config = dict(
    n_layer=12,
    d_model=160,
    n_experts=32,
    experts_per_token=2,
    d_expert=96,
    d_shared_expert=0,
    activation='swiglu',
    moe_layers=[0, 1, 2, 3, 4, 5, 6, 7, 8, 9, 10, 11],
    router_score='sigmoid',
    normalize_top_k=True,
    routed_scale=1.41,
    balance_loss=0.000471,
    balance_bias=True,
    init_std_router=0.0196,
    lr_router=0.000884,
    n_head=4,
    n_kv_head=1,
    head_dim=64,
    vocab_size=2048,
    norm='rmsnorm',
    norm_place='pre',
    norm_eps=1e-06,
    positions='rope',
    rope_base=10000.0,
    rope_fraction=1.0,
    qk_norm=False,
    attn_scale=0.125,
    tie_embeddings=False,
    parallel_block=False,
    extras=['capped logits'],
    init='uniform',
    init_std_qkv=0.058,
    init_std_o=0.0,
    init_std_up=0.058,
    init_std_down=0.0,
    optimizer='soap_variant',
    lr=0.00458,
    beta1=0.95,
    beta2=0.99,
    weight_decay=0.018,
    lr_head=0.0363,
    grad_clip=1.0,
    warmup_steps=200,
    schedule='cos',
    final_lr_fraction=0.0,
    batch_tokens=65536,
    seq_len=256,
    doc_mask=False,
    train_tokens=635700000,
    steps=9701,
    dataset='wikipedia_en',
)
Below are experts of layer 5 (counted from 0) of a mixture-of-experts language model. Rows are named router (the router's row for the expert) and show model dimensions 120-159. Each number is 500 + 25 x the weight over its row's rms, rounded and kept within 0 to 999. Numbers have three digits each.
After each expert's rows: a language model's description of what the expert responds to. This comes from a sample of Wikipedia text that the model never trained on.

# expert 13
router:552475479499463493482484494518477445500459507514510495494495509494524540447543521474544496523524523529529499509484511471
What it handles: Single capital letters beginning a proper name split into pieces, such as C in Crawley, M in Mettā, D in DT, often in tables and lists.

# expert 14
router:504464444474497493473482474504502453522507531500528492538471497535519513487505554490478517521524521492508488528500498527
What it handles: Opening parentheses after names or dates, e.g. (age, (left), (JAM), plus opening quotes and line breaks ending a paragraph or infobox.

# expert 2
router:534497478487489468521496484490549479516506487468533518473435485524520499466503517435490491481552553536546494480490457493
What it handles: Articles and determiners opening a noun phrase, mostly after prepositions like of, in, to: the, The, a, his, its, first.

# expert 22
router:514452512489476478488475513506488509538491524469508527447481524525520502480502564496482485473521499507488497539511490460
What it handles: Final pieces completing a noun, such as -le in muscle, -ation, -er, -ing, -ase, plus whole nouns like life, game, League.

# expert 27
router:515426513513484477506501482489476489513494503488505511510486553526510510495497539461542502510552550538514478532505554538
What it handles: Plural and verb endings such as s, es, ing, ed, ers, ations after noun or verb stems, plus following of.

# expert 24
router:513471520458502519472497433483504444499502500490506493497501489495547514449510476494519463534501536484492488541491482466
What it handles: Short consonant pieces at the start or near the start of words, such as c-ame, p-icture, K-n-own, bec-oming.

# expert 9
router:517470490470440465511442481458549479536517456444516477462506493495499501492522518486474483534530532537522486530495466459
What it handles: Middle and end pieces of common English words and nouns like work, season, part, as in Cont-est, Gr-ound, w-ord.

# expert 16
router:533467495501442470500446461497513499520542489491552526515456501503503493499516508487481487520504485474490464516492515513
What it handles: Short pieces inside a word after its first letter or two, especially b as in Neighbour and Bibliography, plus sp, comp, ra.

# expert 18
router:522486482496475494474503489481487465536514540497470512540463534468531499496520501502480463500522511482488492534496502477
What it handles: Pipe characters in tables, plus colons and semicolons ending labels in lists and infoboxes, such as Education:, http-s:.

# expert 25
router:551494481466484489483476484515482483504490509516497482498439489518555524489508521480499494479508487525473490510490547545
What it handles: Prepositions like of, in, to, at, on, by, for following a noun or verb and preceding the, a, or his.

# expert 7
router:523459480475451443503467470444524507542520526465470487533468470484485533508528489508499464521483544529516440514521488501
What it handles: Periods and period-bearing word pieces ending a sentence, such as s. or ). before a new sentence or heading, plus some suffixes like -ctor.

# expert 4
router:505477515490483510467527477505474468520440505451502523473479501536479498439482485502508511531517508519551475506541484527
What it handles: Verbs like was, is, were, had, be after a subject pronoun or noun, plus adverb endings -ly, -ently, as in reportedly.

# expert 29
router:501486504499490516505493450533516492515558503473516525529512506487497513485512512476544491543513489530491495506529529463
What it handles: Mid-word pieces such as ic, ac, c, ical, ial, ur inside common and technical words: alcohol-ic, adj-ac-ent, insect-ic-ides, Soc-ial.

# expert 15
router:517478498500466477437520479509528497522479481490491521474490525489527508480510534487511512522496468491511507473482521546
What it handles: Single vowels or vowel endings closing foreign names and places, such as Kual-a, Go-a, Sylv-ia, Asif Al-i.

# expert 17
router:536479460482495508503493490450480475500493529493509533483462468504500529496554519474516477512508562550503486563480508514
What it handles: First names and name-completing word pieces in people's names, often in credits, tables and lists: John, David, R-ick, Aar-on.

# expert 8
router:520463515480487480491490463496497504512482506500538503503502466480518496466546483458501497519505498528490502469525509448
What it handles: Table cell pipes and list-item dashes at line starts in tables and infobox lists, plus month names in dates, such as October, April.

# expert 1
router:531507511494492498517476469463530502526502482481535505465505514483525499495495510482480506500504494541482488495514521503
What it handles: Single lowercase letters or short pieces starting or continuing a split word, such as n in night, v in veterans, l in wingless.

# expert 20
router:503463467480505489491458470508483475519512513472519491503448512476500510510501483472501463521496533478486493510513505554
What it handles: Word pieces with r after an initial letter or two, inside names and ordinary words: Ch-ar-les, Ber-lin, ar, or.

# expert 30
router:498476532491493463477490474450541483522440495473555530532486501489529511496532498502521499517504511521523474548483524482
What it handles: Middle pieces with t and vowel pairs like et, at, ad, as in arithm-et-ically, par-ad-e, Metroidvania.

# expert 21
router:495479498451505462467450503486487479519512514488569496510454477538526504489495525499550528525538564518507524486501551518
What it handles: Opening prefix pieces of words like con, re, pro, ex, de, Al, as in con-veyors, plus bare spaces in tables.

# expert 0
router:541499461469474460476500482490465498517500510469491548519472503492491503511494548435513499556535527562507463502504515463
What it handles: Final pieces of proper names, especially foreign surnames and place names, such as Belar-us, Heming-way, Scot-land, Trotsk-y.

# expert 19
router:513473524493468448476443494548519482536507542477513527497500490497533554461470496469557499524492504539501487504507514480
What it handles: Hyphens, en dashes and slashes inside compounds, codes and scores, plus capital letters within acronyms, as in SLC-37B, FM-index, KAIST, 3–4.

# expert 3
router:530493471479485472485483482488510492530489464464529493516473453528482495513485502445516502465549513499486492492483492494
What it handles: First piece of a word, usually a consonant or cluster like L, St, h, ch, th, as in St-age, t-ournament.

# expert 12
router:529489477500468471430510487472524451503527481487510472518492483498500545482504516472525503522543488524510467506472513496
What it handles: Word-start pieces with uncommon letters such as J, Y, Z, Ch, Ang, plus raw UTF-8 bytes of Chinese or Cyrillic script.

# expert 10
router:507497472476471475461461492499543500512484509448545521508494513510520503467476503456527462503516537477519541495523509516
What it handles: Function words starting a phrase after a comma or list, mostly and, a, the, that, his, which, as in pigs and poultry.

# expert 28
router:541472474462493474487490487476518453524465492518479515487501471501506534479515518513464487502507501505514511509465502510
What it handles: Middle syllables of longer words before endings like -ed or -ing, such as un in volunteer and function, il in abilities, serv, oper.

# expert 31
router:531441483466499509501510511502550509525471504499511540518500517501489502451485503469556498536551507512467483533484512491
What it handles: Numerals in scores, years, quantities and table cells, such as 14 points, 1832, 2032 kg, often after pipes or colons.

# expert 23
router:521477532464468461474520498516475469533448506438523493533485507474511492503520509478508489551512484543492464516474509513
What it handles: Single letters and short pieces inside unfamiliar or foreign surnames and place names, often in sports tables: Jebi-w-ott, Gurd-w-ara, Ped-ro.

# expert 6
router:511475498490497478442474504470491482515481540488509489542448502504480522484544510472481507503498568499491498484500490485
What it handles: Administrative and geographic words and their middle pieces, such as city, District, municipality, federal, Government, often in town descriptions.

# expert 26
router:522473507499482462452492486453523503501516456470483494500483499539535519492501515471517512502516486517537519493473541485
What it handles: Commas ending words or numbers before and, the, which, in, plus past-tense endings like -ed: Austral-ia,, reprie-ved.

# expert 11
router:525484509456502510467502483517514504544489491469491493458513483539588498496496521475497489549548510547504532522503509486
What it handles: Digits and year prefixes inside years and other numbers, in dates, scores, citations and tables, such as 199, 200, 5.